{"init_std_qkv": 0.0312, "warmup_steps": 522, "batch_tokens": 32768}
Below are experts of layer 11 (counted from 0) of a mixture-of-experts language model. Rows are named gate (a neuron's input weights, with its number), up (a neuron's input weights, with its number), down (a neuron's output weights, with its number) and show model dimensions 0-255. Each number is 50 + 15 x the weight over its row's rms, rounded and kept within 0 to 99.
Before each expert's rows: "mostly gets" lists some tokens that are sent to it at least half of the time; "comes before" lists some tokens at least twice as common just after its tokens as in all text. This comes from a sample of Wikipedia text that the model never trained on. Tokens count by the router's weight.

# expert 15
mostly gets: " ==", "\".", " ===", " ====", " However", "ed."
comes before: "\n", "\n\n", "===", "==", " ===", " =="
gate0:48 55 44 48 64 34 57 44 28 53 71 49 55 64 47 36 41 55 30 38 12 44 52 57 53 60 50 36 32 50 51 31 56 26 29 25 21 30 36 89 58 60 90 61 56 51 58 59 42 45 47 62 49 72 54 43 68 46 70 42 59 08 34 33 43 45 57 48 42 73 69 51 86 64 33 66 34 48 43 19 59 83 76 72 81 28 57 66 53 70 42 45 61 54 54 45 51 32 38 63 60 45 30 25 50 44 28 54 43 45 16 75 38 53 46 45 66 33 44 57 45 30 59 68 51 67 46 27 35 60 57 47 74 46 72 45 27 65 44 89 55 41 41 23 76 51 42 32 79 51 46 70 43 65 50 38 22 48 47 35 42 53 47 46 53 63 57 59 70 62 38 41 75 62 46 48 60 46 63 68 62 40 46 45 34 59 49 64 50 72 39 71 49 55 37 51 54 44 84 63 43 73 45 47 62 32 45 51 48 52 53 27 52 50 50 34 36 32 39 29 54 83 53 38 47 26 46 28 57 68 47 55 42 34 71 57 35 42 25 40 43 55 46 81 39 75 56 60 74 31 41 55 61 65 56 70
up0:61 31 64 59 48 74 48 22 77 64 37 57 50 51 62 64 87 59 52 55 56 28 54 19 69 47 41 43 62 34 41 59 64 60 65 67 45 52 73 31 29 38 56 47 54 35 36 43 48 42 54 38 40 45 55 62 21 38 29 41 40 54 38 43 75 46 41 45 33 31 29 36 31 32 65 50 71 49 41 99 56 38 33 24 51 49 54 46 43 40 35 65 32 29 74 60 49 58 74 33 19 64 57 55 55 47 51 64 54 67 61 56 64 39 65 52 31 61 72 16 40 46 71 55 36 48 40 58 62 58 47 28 30 56 41 21 49 17 57 63 56 22 49 74 34 52 46 46 41 66 51 49 38 38 47 69 76 40 58 36 64 49 47 75 42 43 60 40 45 42 77 74 47 32 70 82 35 55 51 36 52 71 31 53 57 50 38 67 52 44 49 49 36 51 61 31 39 77 39 24 58 61 41 47 33 73 66 43 73 24 69 73 50 33 28 73 29 68 76 50 65 19 49 57 58 60 34 72 57 58 72 50 50 48 32 45 57 44 51 65 51 30 71 44 45 41 76 48 40 57 35 21 44 39 62 24
down0:56 69 31 59 47 60 58 81 56 49 52 36 25 57 37 51 40 52 61 36 32 58 41 47 48 49 42 45 71 42 60 50 57 54 44 40 47 52 21 30 21 59 56 72 74 43 31 58 32 59 26 62 32 67 16 57 35 56 45 42 63 66 59 50 39 68 52 55 56 74 72 18 53 60 44 52 76 47 39 52 69 51 52 26 37 45 65 44 70 50 52 54 41 62 29 43 56 47 59 42 71 45 49 45 36 81 61 49 54 65 70 35 47 41 91 42 47 25 40 38 79 84 67 31 47 23 33 69 40 41 50 42 66 53 26 42 54 68 46 51 61 29 52 78 71 50 66 52 77 33 64 65 57 82 38 74 79 59 43 41 70 43 48 47 33 41 55 46 58 42 38 41 07 25 30 63 61 56 49 44 61 41 49 58 56 53 42 33 72 60 74 62 54 49 20 64 22 49 63 53 63 30 64 77 47 33 49 84 48 33 19 44 66 38 47 72 43 71 55 38 34 43 37 48 54 35 47 44 63 36 44 50 36 72 49 37 16 83 44 39 45 59 49 56 23 23 53 53 63 50 42 38 43 30 30 63

# expert 54
mostly gets: " (aged ", " / (", " (age ", "″N ", "°N ", " m ("
comes before: " | ", ".", " |", "–", "6", "0"
gate0:41 76 61 34 44 47 43 36 13 57 83 44 65 54 67 31 38 41 22 48 35 75 76 60 67 15 32 32 52 49 62 26 54 35 41 55 75 43 38 56 35 51 39 41 26 45 62 64 54 36 51 75 73 57 61 08 50 62 57 67 44 44 29 67 62 49 48 56 39 41 47 91 27 13 33 40 49 49 42 44 46 73 39 30 75 33 44 48 75 46 55 32 30 42 54 57 52 65 62 28 54 39 54 19 76 62 55 61 40 62 46 47 51 52 57 45 40 57 62 48 33 43 38 36 76 62 37 33 35 57 62 48 41 45 25 55 38 69 48 25 43 39 40 30 76 63 53 52 43 79 59 33 61 56 53 65 45 57 60 24 45 61 65 59 24 47 12 45 63 32 75 37 53 42 42 45 57 58 61 68 59 62 14 44 36 42 43 38 77 53 71 45 72 49 59 60 35 59 31 57 24 29 50 30 69 49 67 44 38 11 40 48 33 64 64 58 29 50 39 46 55 64 57 46 31 44 51 30 48 65 55 54 53 41 50 41 32 47 52 55 59 57 75 48 41 66 30 69 72 46 34 40 58 60 71 78
up0:36 42 56 58 61 62 57 31 38 49 79 68 67 53 46 47 72 30 37 34 52 56 54 62 64 48 33 44 63 58 61 39 33 59 61 62 49 37 74 70 48 28 53 37 20 56 42 76 48 24 66 60 46 11 64 34 41 37 48 52 53 55 55 75 30 81 37 43 47 25 57 57 50 51 61 53 48 71 47 58 93 68 16 54 29 48 54 41 31 35 40 44 31 56 27 41 54 49 29 77 55 45 70 47 69 59 54 61 65 58 34 56 76 36 70 36 71 34 52 39 45 51 46 46 53 34 39 48 42 54 59 32 34 35 49 62 57 55 42 34 52 53 44 34 76 58 42 60 48 45 48 72 55 54 76 49 77 51 34 44 70 54 09 70 36 54 55 62 54 78 57 39 51 23 45 46 38 52 40 53 46 58 53 48 65 60 25 63 62 60 45 43 62 45 49 58 39 85 24 80 83 40 59 63 50 78 45 58 48 55 58 32 46 50 41 78 58 21 65 08 49 81 74 39 60 49 55 62 39 44 52 49 39 24 41 46 49 42 25 03 84 72 67 54 56 60 39 73 47 36 46 61 54 47 35 55
down0:47 57 24 81 54 46 55 54 37 44 46 21 61 45 37 70 00 86 39 16 18 68 18 67 45 47 70 53 64 35 59 61 56 48 32 38 55 47 49 42 46 58 54 35 54 70 33 21 44 34 51 67 67 56 64 71 30 72 55 69 34 46 42 39 71 55 46 37 63 56 42 43 43 50 20 59 36 50 45 63 25 31 53 61 45 49 38 56 58 42 57 54 31 66 56 41 55 47 63 61 30 34 48 44 42 47 52 29 86 81 46 63 59 43 49 52 43 95 24 47 43 58 59 64 46 52 59 75 44 31 09 68 56 58 60 53 55 53 40 38 41 36 68 65 74 58 65 28 51 51 69 34 47 45 47 32 05 66 35 68 41 59 36 74 48 47 77 49 51 47 16 48 50 39 31 28 41 52 57 45 59 62 51 47 58 68 66 46 38 46 41 56 48 16 27 71 24 58 57 43 46 28 46 65 61 30 34 54 44 56 31 67 38 53 62 50 54 40 64 59 73 54 42 40 74 48 60 60 25 53 42 45 39 53 44 60 53 52 53 44 66 45 41 32 79 47 73 49 61 38 43 63 48 40 68 15

# expert 35
mostly gets: " In ", "In ", " would", " | $", " (born ", "\" ("
comes before: "1", "2", "0", "3", "4", "5"
gate0:70 35 53 39 58 42 73 51 42 65 50 57 68 85 44 25 36 53 03 35 65 66 57 59 60 47 22 36 60 35 59 42 65 80 35 58 52 15 48 56 42 83 66 50 29 29 44 64 70 34 34 52 12 67 65 38 39 34 13 63 62 27 57 48 52 41 46 39 32 73 43 31 47 42 38 40 58 59 46 41 29 53 28 47 52 67 60 72 70 58 49 43 59 55 90 57 17 35 40 50 83 53 48 56 55 44 53 57 40 40 71 51 63 51 36 52 63 48 44 57 44 43 50 46 61 67 50 42 44 80 64 50 63 59 23 54 55 22 64 41 42 39 43 60 41 35 56 29 48 76 23 59 28 59 64 69 32 69 71 46 64 49 47 66 75 59 77 48 49 11 75 65 61 47 50 50 39 46 59 39 51 67 32 42 26 44 53 42 52 57 58 72 62 39 49 59 54 61 48 54 32 60 45 41 49 44 49 31 53 41 44 41 60 84 67 55 46 42 49 50 33 45 49 43 35 49 36 38 31 72 73 58 55 77 48 59 39 35 25 68 53 43 54 79 33 77 75 52 68 58 33 81 63 45 65 56
up0:34 45 65 50 59 89 66 47 36 56 48 58 43 61 59 40 35 46 54 52 24 57 64 55 62 78 40 58 54 53 35 56 57 51 38 43 52 58 63 40 58 48 50 39 49 23 33 59 56 64 56 70 54 47 53 36 44 40 66 69 40 62 21 51 57 64 46 67 55 44 42 43 52 61 46 22 80 62 44 42 61 47 42 62 58 56 46 45 48 38 71 62 71 52 32 47 64 42 34 62 51 56 56 64 29 30 25 63 67 81 41 64 42 13 45 58 75 26 25 44 20 50 53 52 39 44 19 70 31 65 35 48 56 77 34 72 49 64 53 54 76 57 32 61 58 68 00 34 65 56 57 31 42 49 61 63 47 79 55 45 50 53 41 53 67 28 31 62 66 53 71 46 64 37 27 63 64 63 49 63 50 47 43 62 42 61 48 72 64 64 53 41 47 46 64 50 34 33 66 41 43 46 55 31 30 37 61 43 59 51 58 56 33 44 56 84 48 34 35 45 56 59 41 46 68 34 68 28 09 38 55 10 48 64 81 81 44 79 46 69 24 67 57 78 26 61 55 44 56 18 41 20 23 56 67 44
down0:33 38 68 51 34 48 19 39 32 34 53 34 48 62 58 57 62 52 65 53 28 25 42 34 55 57 16 24 71 41 40 51 44 75 78 63 33 51 40 27 57 23 33 46 56 35 62 60 60 57 70 53 57 71 55 65 42 69 62 31 19 59 55 49 54 61 37 34 47 18 88 30 69 57 59 63 41 56 69 58 42 47 78 40 66 41 60 45 42 47 69 43 55 50 46 41 46 55 48 59 47 80 59 53 50 28 53 31 50 48 39 63 55 46 58 32 33 40 53 13 31 80 52 48 48 41 34 41 49 80 51 53 53 59 45 45 37 55 48 27 42 62 38 70 65 32 40 56 79 64 40 43 79 40 55 49 49 40 37 38 67 40 49 46 34 47 46 77 38 63 33 22 38 30 48 66 62 30 32 49 73 45 62 59 51 47 84 70 58 77 16 63 43 42 46 42 60 08 85 48 47 39 34 33 37 58 48 34 68 54 84 51 70 60 44 38 61 30 41 48 47 54 71 31 49 17 54 57 66 36 72 30 69 40 77 31 65 55 31 33 48 65 52 45 50 41 49 25 54 54 71 45 51 61 71 48